Experts of a small language model: 64 experts in each of 8 layers, a softmax router.
Below are experts of layer 6 (counted from 0) of a mixture-of-experts language model. Rows are named router (the router's row for the expert), gate (a neuron's input weights, with its number), up (a neuron's input weights, with its number) and show model dimensions 0-191. Each number is 128 + 32 x the weight over its row's rms, rounded and kept within 0 to 255. Numbers have three digits each.
Before each expert's rows: "mostly gets" lists some tokens that are sent to it at least half of the time. This comes from a sample of Wikipedia text that the model never trained on.

# expert 8
mostly gets: "amo", " Abdul", "iy", " Kumar", "akh", " Yu"
router:100161159154127140156133118130110134204134074120167046098147127188118027151124179150142133156183119169085145164134165078186115204084094139048111085138124106181109128068145138112129158129142155174099126126148109176146091140120080143121151153115159183120177094132133134102142160165108129130130179122126156195173165172144104186154122161172134111095066158120133117146115127168114123162064109154136150108108055157123148157124140105132142099098161139110149160142184171141079116107142118125127115163107153090099145129103159075103184156158078076112081106110142151103183130152155104119
gate0:127162159147123076123143140085093103189131148127133068146053119128097106096167117093081094104127096154183134133160088143101149159103114173182196122163154135110102156131094112080113085155156176178097084069115110137100183134115072107095084133106128163073108114145104128068176133113153141145120123114132119140067147116121124072109199092047064199179151133190102127069147145123163149091136098148180119139127126124189083127126111158095108162158093124086149161133161155137083141105085132084090146125083141102190160153088119098125140109092115106100097129117140125144139098123082186130
up0:088132107143142180120108133071155112063174134075089158122195166113130162104121073143153119145108169050100072090110179068092125114173172129089076135106111116128178120132134165134209146104127095107113150176156145114114133157154209130160115131150102072097135132079114084132090092150123155124119121170130140166146115103173158119134077134164124127102106130103062164110129075116126124168114098096134134117139184149152155105087106061143087115125154124171073086122069095144136117145110139167155107157153067181138139098126099154151126128147152090142183212131151162122092129135174076070
gate1:105127124136116138120170156097100132149155132145183121130144192109117140135118151098148123141130107172135157095132158188142150154134040104131140120049199117143137122144070142131171078146101134140129112117157162149186141124118172079083129112095121160130165060085223148098129111162188132125189089130127136126198077143147116096126093164138148078149182164137101057123098150132066110192134143140097100082144133109165151093104096141101140130121106142079147202083168186158108137103169086109152126118085111112098123123094123095148141106170185120114101134143187171064109116125117129201
up1:155170129115117086111128142079149162122172148149101148119182154096136126142099110140157113141207115193108096137106140099160101178129101105141164093151146172157150101113114041131149157073162193103122115141158138154108127158191141053141198137125092184090095151094115120109080112129102113179131067146074132138081128140049167098108112156148145133139162112127175176130107116172110059084113136111123096169115134130145065117146196119149111172124087116117071148111152185141158149077126086065116142144172150100192148158114104125178133104154153190127170130172135163104121130133157154162
gate2:094108092134102128171112130091203162111103104083170113061106160129176134155177122100115133156133157148143127127167133120182164100146158147130078165097211108112086137164096104095132132162136149152125116074093083195142127207159164129074143123112142165112150175151144124106131114147095127154121109124158146189091180129103099148107153143152115199093150121110082135153167150122054080104181117145128110096102119152128142155169137105112130082069209109152184118063094191117101155155103104113113166134120152095163093168127142116133106183138098095159108125134145099138185082167043139112
up2:120132139116167108147142107192192147099129153140146079120171144122093088119178198125155082136119104132173155121059098112137084124152102133072107109098096148124066086137187050116134126167124174193132091138176116127114153096085126112102103117133130175121111125167130147150112146131115124107083128171161059142140172125112118125063076092120092146082127172115151171133123158112130142144152152112049157134157144176153162186154140173123179127103144102150231145069153171096121131162164162102096173140132102157106070169131159137122086109074114101172108172167121100151183116130170138145
gate3:150169157095091099110134106103195122148129123157101157120129164138101165106164111097111098110147167081129162132123129127118154072120129160094082117090088068119093191125084178143137179114178094102064144168083146140131161153156124144116118124171146085139081040090157130188171149127052099179109135142175184153086112069126170183134169117120111077115159148218123135126059169120103122160128102110138177175126147136153119151138163100160180111145175137098128141126094037186104104112109086167107172149170110149131090116114156098115112159093128140118070156156148114099129103121124126125
up3:148150114133158106082104130102138146158131111126055127135131102107094191154102114144177098151147080099132165106175105143147207152124070108120079122166183118160122114106130113097129070108140125149115068076136163156035180139115094155181112091150084151123153161127095102088118084161164116089111089102093111132124136135154089120104110075130183153067130090098153163134152099106164174151163123105072146110134101125046138091128135083079134163066099102142152088114110119131086142106177099164113096132174166151200108129102106107109130048175100067114149118091126148102081129145157170124
gate4:178075079116141097119120130169067187187158075093145145163097096085120106139136142095111094130123128149133105172134125133198105179121146151072117144106137118162151123108139103139168131118168125176058149136186160134155137146124155142103165126106120149080076167115121112137083116080143141110118079155097097126128152165166107193156104201164179140053134142111143118125115164122077015136105103088103132189135114132166155107167154139175122161138123159149111135125071107084038160147107164118144113182191125114181172111084160092137115092126102130134128149136124143083162144083092140144
up4:063161173112141118086146155095139106122070181155077128098137121121108160101180148155090138095115095095155101068104122135062154060115108090224118093123123099146136151132104138124069129117043112116200121145069097104103155075122109122118147155117140117134150072123099146139178109173123144099106185130127144148106133087100178113124159088142075150173139055139108163158129130108171233148145162135105166081167132131113088149070095129112132118097110108150151105109134172161163100121131083155110187128097132146088079146154094157149181167116166159155140080123121131145099111157164089135

# expert 38
mostly gets: "ā", "ä", "ö", "ü", "č", "å"
router:136106130096125086212174111122105120112150142129136131088166174093111122139104187111111115091094067132142194125132121141154093190113100077149095083145108149195082103119117176113055127079093144120174135098118106105076182055147114114075122203179141074087085149087152146082145142155121091163081130188154109102195115164141179205128055150161177153087145127151158145089138169095143135082119163155129136142106100148178207137105140140106152114154105116150123139148134103112094166145138158144103121097099150119108144131131170136142159153114097130103113103130136126106207129133100098108
gate0:095135088121112095144139086106159173196169167127185145117145088130219100136155097158151106117165153093150114123108158150127140123089110096189166155084112131148131121165169141157117056056066126113126154169136141106105100107095092134135107116092199069091123068110089117097125090187197115120075107128089141119128157123116110118137102154102149157174091177092125086136084154122172149095140163115059160127140150124182166133153061107126103158138115126103111136118105081122108128212121096090113130126099077181111127098135171060093134156087187129155124148140157121198122148160144120151
up0:147150091160091138161157167149158105127170090088084095186184124160081147095088159082124112139059116145165130156099102141146176098172098109155144070146134132107213106132184113140140143173094181121121162140094110134068133161158100151156147114167133099154117159131152171113164141130121142159179145086129167107145130206071159166105111140125088131147081096180106145079155135079083158092112107165149128160109134150137122102106131122149100190128124143077152143091091100148087096055119201131138109084033105120128099133104140097115101099142110107191125113173078112133162145148141062106
gate1:218086107084108131213104141185143165133203088147146192126115167178087109114121121124052149101126075094184156097165073117148144128076129160099129123142122164153107133128175151123138140058089118167138079158055205070179157085134116127092131124098174127156125107055173096122138160135105134166115117101163114092126076129144140154125153069143105140123095117111142096082132148199101060148044158131160135125117123120115122136088163140169127174130102098127085157188133159140099159134155126123152150120159118126115125128103149119106162117093128145134099150126084139112166093117149126173
up1:156133116069160106179081136114126136112127157148083167092118154119099130119145090129130143123158094101157082078100125105145140108101151113076115151070155148091159172108107128101098100104109088100156153111115125141139150074132146116107132101103139166194082165108139110157219129102115154123131110121175189100135137139106146122164131063137107130178110134162138148094197126083110142082062114185142210131093147076180134117095142107128179102140150083155044158076154117188094092163135146094103145129104110155141126127153137063149164132075113085064098168230123111105114170142102100118
gate2:139086106119110113145122205132084103082076147163103152166152126114131160097142113109174085136152104134138103081131135137117154164121099076143135093123144088198146112118150086167155090154054089124102133118161107148092120118117145087133135106096106082106088142143137126031148135158180102114130135162123136159115147112118137155163120184146131126063165106060158160102084176113138119103101153150202189146131094107197198114094129124141093144141108113132126054128116161125120110146072192035108096116168190180124149093144129117101128131115068097177078115137114103146165118187143177131
up2:105115153141131095136122198101091165116207150148163118084149095100161140067182109119120154159135149070082136105131172132118086138082123138105129145130148115125147107121145080174137117136131144162136138144049141074187123036150156136132142127164147148138096050108151120119136170165169043159142091186088109079149150150103142154154075180098129145190134113070135110123143171135093156114121145150070145096174116086135140070145138124159104064155107113143155160164112163207116087120149062087129085168143136124041126116100113114082124141150114155157140117107162109151155104118138139093
gate3:116126121102135121157176125102190156094105193101142132105125177096167145170135159094155157124113100132084147135148059155106093148103171157123189116171110168160157114137113121121115106150123129151123013080118136125102138095143117127114105169171103173108152180138171125091157092121087112054102176154118114151157131137128157121124121096163088121097036188106104150123122180149158183094093094105146104211129126156123139160178105215116125146178150136156161128105202139080099163102128131189154154135089125133158144154128137092129131095076115162123123092135077078099191145132123130171
up3:118167136098132158159120115156166139088160124139093155132119129119172112116139153153194112065122109124136171185111061160094105109134142184100112143131166171082105117157152084113093091177150131163080152117130126138106170145178132058077115132157136090138112172103171128062102106117092130149132098084155131168169168167100154160140072131111131158132108123081129180067118132069201108199101073118143231120081103100098189124103141170106143079137120060111158096088125153092126123090112116102109150109123147103140178162178116110115142092099094134126109062118179137164147113162153146162
gate4:076106186112114110175122125137128164166156180096132103149156131132122128171150167063140122138118106114127137116137126100076103182061109125088071172146157126112122098172165139179104135124140114112123155123157171067158133129145187156148196155130140122143090109100099143101134140153145148092131175133117080069074155156090081154114196117115099117117184140132119141113035161081127117150120142136180129143139161120088106069109088107119137048151151216123158063210145096126109155117145109115121088143124112158163127168100151082127083149122123113117066142137183142166201116091106083094
up4:134139103114120162087093111106123140185119078131087138180111184059129142083140133119145128096177117140132143124119132153188154109139153053121147128115094149079156192128106129115137147085155152141160162220088110147161138119097106150090096121161190147184168150167128153141170207187096116169123087152135145115167157142103153098128131124106130167127162135111156130102140181179169154127166153143134110012178041161142095139107111149109147163070149133116147114110140107122130097184091163109125071096105123119148086137118149152112099101116127129164160197128118090097185104135124200134

# expert 52
mostly gets: " Sant", " Marc", " Cel", " Luc", " Pas", " Ros"
router:179170134121116161127100085088150137175163078101116093123118137178083136175121131107116138136148131141177115127154169074112138104147167127208123113167094108106122100163206141115127115110104136124113114077182135130147118174121157168165144107098141149074134134144114165084098176178121200136082121146203090162113067176105121146132064154137171144067092103071126129144147064159109140122122116113123150109114135092131101123121107121131148144099085122102130134157100145137062169123147155091215118172044129201096158177136112122140176138131118149050124083123150113082068130089154094115
gate0:161108109107089053144117080169155124139136137170105064157147119172164098135115191105124154145136147161124168095082162113121129146111191162152139093069125152083205201123180107137153147096193111112084069124103097140125125083124126122115113088142160117090090107185108132139093182129126130179115148104115165145129162115182098077103102143096166163103089094115079085159143112120103184106149158144108091122120126198069156119176148147116077161126143103092137093131113117186097165140124126129106133180117111078194155123168113116169123133132074115109175152118158102092080125052190121130
up0:138094150129121124102111116157100182103121114184104143126120143099170107165082123143153085176126175113123152092120108139108199122106126113181158151172102100195156099130186135089211180196094160112165051126159108091086046106098157032091116107094062085114144135144077132099173102174127167120103110126085158078143138166189089147178111136121096141075091109143132112152137127131109172123109067167104115106176123161118164158172152177168159141135209110113129108119086150156139068107148136105137128149093121164139137130122089148093119136127123113098109147086079127132164121148125129129
gate1:142151053105177166165107081100136133126154168147184102073148088117145138112147104120107126156232091163140160167138151153109063106153124147126120094097093141132144126179131114153119116156091111185134116154163129113110095151098159154140102091135180098103111096158056162128128153146146150132176137145099163130094175159114113110153044181118145158121091131110059094115094102158111122100134130143153159105061081084127117102131113172172107118136122098168151131087160146111138153089121131129178175099119175114016152113137101064133166101132205119105093141111121107131077181172098101168
up1:103135093108069108142118110125176143140142102175107065092178108097157155096118163133111197153189066161180121145140126147097124123171123155128107108129120160149137126090114071090148079130099140187121117116141139098131124144107077116069068125092176146155109059114065158104066176097106137110123115161157144144106147173159070195145109144066137154129087137127111116125099062098097146107131100153138128164111129082118114113139148090095105149147106186110165088116159113049107165130079133088135180090125118093075091145112081060176131093101187072118144069093155113108110118168154112140
gate2:147116104092117165137124157087142123080145178165075142126113117170153110116073117187144061148142119152158109091143148150189069165123137110095128163163139164199085105126119138098134102105115118144153161092093093126150133141174144143112080148122120180086097139121093143137106113134072110163155152131076049108084111181165196132100111140113158140129093135170107157124087093093137139159181101161094108103150142100067168122159141075161126087106097129148101085124104104173170090120134153132107131142167165158188080155119121120163129126086121164211137089098162099108129130234074063100
up2:137110089122094199107059118159059073126167154129089134093148097152164179109154126145181113129087124182124152101172127143129150118142134094122156166123205141185111103082138169107142151104172106169159186096117135088078172094100152101144163160103132090096116105081122095080123153103113121161107117116135174129128137151149168166155158118049146146118134033164119077074146125158160111113167166122145101119090110149132144153167104168114061181164173136164111119103126052138191160149102145149133062120100066143115143120108154116193120129134156104139174140131100103101086138156165104144
gate3:137105057084148131066131058105117182186129104098153110118100164175154154128142085116112114142122073157138123210158144133141127111100090170126107204183065143160091120135162140110091174142101138191116114127116129081106140159124168121114077158140131142113160137137167167140136153155124137127143146137176105163098109121144076085124039075144175170175067150114143124165121111090132143112117083127117121103113080095127196102078130081108118125092141125103105132125146127144107125080174173153184103120080109203113165125122064107132142113103143142153100214082131086093159090130139170164
up3:081099157135146114106120165114146098105194158159170132106144140133115116150153117149116126116121153137131171105105139220132112130107089107108170081117141126107111104166091162091140106163158124170172097158110121186178149102165127152119109089046187106085095139110070148080133060121099134084101111152147147096116082105086187115136128179093098128164196165138122137109097114126139146100150192161139123151164097110108078152163146193132136109171076181089207094142130132113080010147123125078105083125131150129131159116106189142113103165120082138111111104119094144126069115128082132093
gate4:163115126171180151113126116177154202158071108100100106107065142108093138098109151147221094040198179172079120114118153152147141082134114097119128097081183185146150127101144165147143119084133163107098130166123091150129153144145127152170148173101079163140151150134146146137165133147142140183129139155100100145146098121144122109150125114130155118094085097052093099110104148154155134106133136093094146095160130150113130157128168149055109133090113077143099142073147150117107120134164104110199147175152127135059144115118118221197101113144131136076085149120118118184076139123178159081
up4:105140143112148064086120090107072137170133111120126143148101131112159053114098117114146121197128182132137130123128144160086099062174157111134125063136166155138122154104117157083143137182100093078171139195131218153103125121132104086148159167155195137188161111094141136133174086186121104122157136116132109110190054143175114160144150112092157091184116185144103115126145104229151160154129141124122085158115134091118109122148142077116084072134161218092115112156092090102122133093182158138091082129107134096103110144131190126099156101121136140167149154121106148090106137122102144122

# expert 40
mostly gets: "\",", "\"),", ",\"", " Thus", " Emerson", "$,"
router:144135148167181178126142166180156127126135146146097126138155132163138172133134081128110088164128131199169117103154100067118143095092117168130187118111184127112133148085101101097072093144195118119099108143119092124126139165170144157085091105118120161177073093125140151114146150092113111101127099122120078086109117113110152120117120116157122123121100131105149188193207132091155121171131065146095142137141130185094129047097120177140152098178117130131081152092139207146088085132129107074113139191143094127047146095129100082193118123127122110160143103086130117181079128069067096077
gate0:146101140074130047069142128213167171124124113112129144090095131097140129153129140126124094146126184100136119113082137129113196088125134136146114114112171115130122151133173109160117076135055100139128172134114171126106176117141181127078121095097156099063131088148116128074094110036166129118122073193119075095081129130106067072098097145133115109053109185138101041115133175155126119135094133121064136127106134162126153172153123177112127132173122109120161148129151177138076117150114124128199091133111177142128175077084124128101181157137126160117123078168124166082132121144160146124
up0:070138091110154089172092143097121095149133098090144167117088136121121117162139154103120097151135098115094109171123088123138150159109169133111129133106173117105103093110124078107113140160167093068167105128174094175128084179142098156096120127112150161081146200110099154127136158022093184141138160136135124168082160123156118180105165117082164133121121074150119133159129116127171115086110104125213131130151106107109140136121124175124099096102140133160152061048117117112095151080170177144147134140123098057125091128210152186186129139168099173165121159098203101117167103134096072163
gate1:117079169079124168111153122124139127172128026156094136117050108134139144137156149086141134142172090105110107108125170130123170159066102198130116136137197139093128150131097129110074062107165133134081138118128115189173115145206132119102177106102111149098124158095134147100181121139131140112121108183123168119100172159122140117101119163138123145082106132146078125122134103130135152145111098126055120149127164074126196169155140129151147156157123102089196147110097115082107122111078034067179087140125172164151083177101153058152112161098177124154129149089157133138152172104122109162
up1:114100146073126150141095140125095138153138049139132171080052104150102144128134087141146120157169099112115122112129183131065155156044129181138122144143150111116171139164125086124087094120159126121127149168140122166132079126179120161086158116068113125132101156112156145136211105151136148104159063169123156093103124131134144099135124165164111158097124124131102142133097116172130141108158122104115134181137152085129205137129159113203121160174123104082167121172113122047089132137070061081219139153142111150144091133091159058138138169112164095186119125058148169131188143133109112141
gate2:137117141095138111094107167175171191112165132102089176099114153162099121102182122112150149111078089158108038131091133129155105102073122159121109154113094120093168144166119145127093126158162075154119135142096128157146169130185161194110131118109099055096070157122119164073183168117044118064123111165136103124102153116076084143122111136165106126114137163104148089135162116100097134150100134138064194128072135179106151134178115117122212139144119145111144189103112134127116078167136143135147127135133119121118093090102153130108166114065168168084146111170174127108095109179065118061
up2:068122110077093125124100188102108086127145134103087105108118137132097091104131138124213095109124122157146130151098140145102100079160165143145184094088093187109131137120146148131172148108141169163087155128099179171100164131138128047159113148168114095164057063155160128147106108091175155062136128167105154114116167147126094198125095172183148152108174084096111179117154097138158162175156123147118179134172148099094074105162063088092152078160096157120123077163096146193162107115116143151130141124145130138155139089179114123099126077118046134167145124144107106165126165137180132121
gate3:157146098150111173126163139125177193148120166117145143168050141141168162136143135145164087064092147097172156119146112152170099124095115109157143159123169135105067164164131061117154151165103122076075162120187095102161104089094082148017096127099174156145093186143122117130148109099141148139107133095176113092138131127085083118185108146102171116156101077123166143102095120107197103171119110166133090096166131101095124138078136139147083082093140124140070127100139129139141101168102132166083205104128142160071118122108153140190133092126144116176103156126132094175104144096078164134
up3:133121115126106114060135128076126149162075079098196124130166139149109151036180045107144117191114146156149150106099107133100131171131109135125104117117148151148123133165087117090161131181135104135110169095076173152147140135105114114196100123113186122149098099112150134148165103139132157140149140157122084115136114111201089123087114086109111131151084156146093106144122139142205121106144131146127194173142164116095134130081130156132149116110100145144130057140149112121168196185114100052130145129102106053120176067100193144143108170066126136174144109086134106158200073109093152103
gate4:162129099137099081130174132133146132157129140132168186108131104107156129126153175142168149063125158109169145093170145140149122158097113158089118092098123071144130185088165121180158099036136193171216156172149111106123140076122094152111171102119133161135064148142140157130137096103139099084105122155118152192133195123090136133147149135151138169161146192123114127111114179132101056100153088103101164148102131102166108127140100137165149125147120119084116120108120152179115144131121191138111203179151145178063185086147142189118131119090215163107117102108101113144088123110134192150
up4:137079129205117163147100101161126164188124079122170136120111066123137123112171127121129148091123139082133107119118178124063126175112190119130067129130123163146102146170095200153087085117174172144152181151141086083132174143143095156121141090189169113103042159133109159076213091166119087107106112113134079144116115106134150141150136132131158148112129097110173159087155175148133142113120096146110119149170126070155126102105125144169135050177110144092110183096128200164131071118106126145140176170123139100084158133115121111169104107100172130171144164106098115147096126085102047138

# expert 59
mostly gets: " Horizon", " Fey", "amo", " Pra", "ryn", " Fal"
router:118161103115132172097152067053080096175139114077117109110134162166125170097117102096137176152154147144176070133193157074138144120117171099107138137140231165154139154126085135094104109145143190128134086121107077158100100131144106109113137154085180176097123144112133155078118095130084107158113151148145104146127093170085180131152119182088132177142142103173095090147123125087074095134132097145110159077124129144172120105104144179123079133107175146103107153161111133083126165131083098099144076148095139087162164138089099139138160191148109082112132104170151124090109085118028099071
gate0:138117160129146165153066111097097135102150101154149138102128135138157124090093128046092200110129162071127075155142135091104158124135085116144130148174200160197134165153105143106122134139133123175174092192101087130122131173148090149088147105091096159144119174124136134143100152100122110093161134097115139138105178192139118229096144112107129134116125152114124097127170200133137108079085110183159141092110160129135200121116167101122133139111143179103137062142146085109120145177107089111168116125159178131119161132114141105096127071080165188090115125186167233143111083146107105135
up0:172136135168173164182151119154140088124113134096136090114102108152146135113059130116158188062131196082130099137176163079118133122174152107148089095127173149140101183108097107063101093109147100154194139151137099131156140194106131112059169137084086138148146170109133119172098137134064109124135180128134132172177112171109146138119203152127096105123153176143079101130144187121141130099093095139150102107140084136138162142100101128104115151103125182135161076143099115090116137167138071084155161140127154110085103116106155130115149110090076138091154152165171183176177114161037148070
gate1:136154176123167148145172107152141202119142044079070143116171100135086072161112164160084163094197134177145121143083111183103161121163121125171070138128044109134144136118153109089145099166125165114117124080136147116156086118141125167135115136133163108082083192159133135156095069135124118151134101130101093135144105042141117133142083150166084103109118100126166180185133129141117137127120187118111142143121096132127116127100122085147091107094140137171150131134111076082058145183138152171105129145145146142160135091125147080092166097091094159175110076161112140145165133109182073215
up1:131167133112053127136197135178113133142152159186129129120174109167113120106122162116099182138077148163161154159151092091166115103090118241089111115138109118119098126116148189096129139131099161135154096120132065146113137187111116121154144118082135201147150145115108175149187162117129170136077154151130168165191111130123062142101146073157146110138122166090182139108104167084122119104136147129148078174104096076111145138139162162115111083133095180122137171107119146131103140114076108126197131090148126095085095116081097069149168166126131093106125092173135168148164088146217147160
gate2:108186126142139121129121112118083127163158096097182149135163075170158095136083180112149134116086156176156147163195142141116159169188090146112139064125079139137124112158161162149116129156087189078207102117082078146100132093149083165125128123127200110097104193156150153113133129156124086102177102147195123163129158132126127133136104131190115101123125118113140112170117093127102102121095151072166117115109113180166128146130090073189216124106129114161125133126072120115087089129149152133051066165126169123112119138137149051157148106078133120134189160168150135101173165100146104119
up2:150126153096127132142131127148192184151077152176090076103117123184106163076130139181113166126175116070137154124074106181156118129124098137143105126116094145173104147045154090087110109095108105155076153189139139138168109172111089124157124124091049182146148099141084104105108120095082146145046173086088133088114103107096091152160099124117142179111071189139166130099127173143145113129144101194054156141136096082111145141149147145122124124194107108145173129155141143146125164135152129122169162101172159170137100098140125109073164143115077100154109094137103156186121086086183145113
gate3:119152150085138169162178165155161095110158120133145061053081087116101071127102162106132149104099131181145121155160138108128108133171078188110047150124073087060113130172181113147113120193094133103147181088128165165141126151142161161125139093093083117065099131151146158122146149145101192140123109075161152155159201112120150087188131066144175118126120137098132151122059153144129083096134128151135212082108090112135122151167140121134193148127163146158095135155079131123093169075138121134112117076127130101104088141125186133141147094135135181103118132148141138093142148141200118146
up3:101086118141151182118151141114112127092146132120110181109088105123142145175126079083122080155145107182110132153184161072149148137120166103117031191124154141130111115182097129143153131181104131120155134078104097181103132107118106086093130129142130112121087074132100105174166179125121123095133081143080120158102178114093157144177140138109160160117168081165120149143128092130140188119202084161151195063143132108100129120117134177086115117099189125169142087130128084126115117065142073157128115094101128138158129169122178120193165084216129108149192117116163067163080137112114103102
gate4:122132134142112093196090178108175146133179106134121114106154163180162141160111121132128118067157091114093100124101146167145171177100158136123154106146136148071132156165174148124105133150115125098146142102096129096187067120087104096095115120112054153157142209102110122130143078129128133119079227114177162109123164128144091157158180177080095112098116095148094120123084159096155158133094095182078108136141127131114094082178127145147191117160146072122164092093101122136148107182151146144137093096158101168184130069147132055143143132077131136131108120129085144164092173184099112203
up4:119100129080179155079082151181088124162143125083155168165135113082088100162088132105088136141176142070109113080129093122107137118124126115106156151114180141144176116103121132146128145175153092114159107072117068136140159135150123107132076155157140150112153129125143202143171125157126157133115146183129156170121153148153170115174085171080134130145177105146172145174118144090083209095166093102152153114182126145131209106129167168123075097136120161166104101117080083119130094171079191120080152185090175163099165067180184090156167129135133122088134112134093153085167087092134142124

# expert 61
mostly gets: " Animalia", " Township", " Vienna", " Athens", " Stuttgart", " Iran"
router:093124094162179099124098136170103135130165172117146126124095100129086122093204160102162133157124085134128109137115187169179135138156149110168111159075131093150071080086160150098087109093235144091128128068151153109155128080061123136129181089128109125112140137119152169133151109077149136072124092081141044123117103116092119169069160134136119147090161122116159116144154104070170158146125082093100165176111097196081185107128116127167160120112177148102144096160094141145164112129101119146103093131164191106133170084102160119144123077136116142138143179111104097113111076080095070130
gate0:144148089088176112140111149210168196191109144136150098123072084084096083100180062136137180155163150082079128134122091166174119146087084105094188129070150117097090104106118146148174068122121113109071154110172174197146216110096147074162126085104143119078146149109123100150119157113152107077148092134182098100090168098105087139135106129114091091118145121161090170112158146122142102155131142141093146182141104150172074136139086127126093130131138143145067134126113142151143141119136141108165142137196143155118158087189128142115155117134185127162116097136078126134114054120102143144
up0:118108180167114118121126096023090126067138167121081133146173174158132183127093162094115055096135069131135123103092130052087136125137141113136114161154131201144139176136133122115118149155151096195196118149085098095102041143155115140131133118156137116164127124141126173119107114176092093114048146117117174184129080179141173094148140112112148163141084116099154106142132095112103173143114110091139115090098200100089188128132198132112110119138159135157140104164082119123092101103100156172102120089032138127118123137099147132140128118103079119097147171134183127121164125133111094093
gate1:154061118102143104093148134116160099079149150106141073134133089137101160148171191150101139141092104146051101158052113124106091142129115119093140159095137151139167127200138125171140122087140118166115146131130107111133115124112164146077022138072141142091069145065136143134122152179167076077156146130152110099121092127152124153107145130101138087192119117192154040118169128136141149156127066137133101121129073133110148087162129145193139148081078130135126131136142115127134119070106093117146094117121137060128120163157180092080105151095169142233113133112087158091136098101169132141
up1:086182130097129154173109117143093157189125111123113181138131185123182082083087073143148119130142114067199190114194119151159166132123128157162152130150126148113125127113129145097105132167150175127141132133116109146094159155103089099178207103164144112163152103204086134142123096114086138145111122134052124185140148133087139117154128109155119128064187099099074198113132111129107156139089140112137136148179194158144089199094133138083146079163173110089159155113107129091080127204160165153132123147150116174114122107083106157163161113145130091056169131133176090138100140150118140160
gate2:173072138115093134093137146134188188140122110143132168102174166143128156153162143172173073124143165117132072137127109118101137140098163116090108176147151152147149133098080109114140149140120135114060123090114051166154134151154122193112159125129148135048092133109186141132172097166118116102060097117081128150110161130125095122132137129146094109145140127113074074140145080149092128078154094114102155103170119139103145113135056123103149169130100175069087163155130110095188090145162138106099156078131131059123114160224175120104158089093062195098103162142123106113098176093145075120
up2:104116050123126138130168144109164047122156119126148076144103109108128133187118072151153139138105074155159114118156103129132122084153087134146173081141153081100126192154117164126179114133105101125117165154160157126081123107110120096144129177115113138215114184118117154132072143127068122156166162151113139074144084129176123140113153111067075127141159112115155127109125216090184133166148166128173141127113160070140049113131145147087117132091127150183124062085134099129133146101101148134153104193115092116142193083113136167130134140144146018147160155138154086141137124183090124115
gate3:103159093162184151213084150201140114064182178134164137127136095113191157141129123072141140138152084117185141136077095127192060147112150065144170134175087125157107151113109178119139088127173112169147109091095118157132048078119124115112067151098132123108159144090149122181086087140139115126131104126126123092131125157118110157155173153190147161147108178160125142120097157151059151189131126123175094147160120140140163155154144069152076119142167128084104133145157130182130120184124088101100086128149124168113124099152120077115165071111088082098125129147114096146108082086116111107
up3:087127107104132110100098098122146130157121107123107104155117068177177153126093113137149134107145153191150127143105171167169145151160135132147177154156102111098095156114160177163085102163072039122094205141109126141161096082123094088104102105138143171135146107117160148169082129150151191072080149156162146185097135056100087142107137169152066145095156159162095119166055147140161102136114158107091097161145146113072219172114118108184125079168109143108128153145127178127129123150093095109122131092157175158144150181150140128147168088151149054105138137156073088104092167108134130112
gate4:165098130160183096103103128163184096139149141142150087124152111156137071092083120114146157137204039128155146163061116121108110123137056153080108186095180139173179122129151092167169096081120125144089151129100115119113071099104161096148147097095146137111099144172059139115112130151132104110118125111132120103121084146104136141067117147100150113117111145080124056114107142112176193136130089127143198161131162127051196115094129155199115076129144106116118119186131151154129153129177150155123096160132168125192143150119149185089100130074132123111051142140136151132133061130087121132
up4:152163187110147061125134118152184098205152138129140174154123132155137091138076142076122116122146085182121097119089114079138143158110124164090110100129177133161174151123154066202117132112155100138150181117144127091095149131148157122165144092151139131160149139138156162177099087146047088092147186069180105101127104153115111127047177126115146181125136151129123137100115157136140147192099129149140164141141140119045174123069133154183113109099148149079108124166125068152103189081107124126151184111154162150155164123127202122087076137137181168130079127128134142134125093126079138086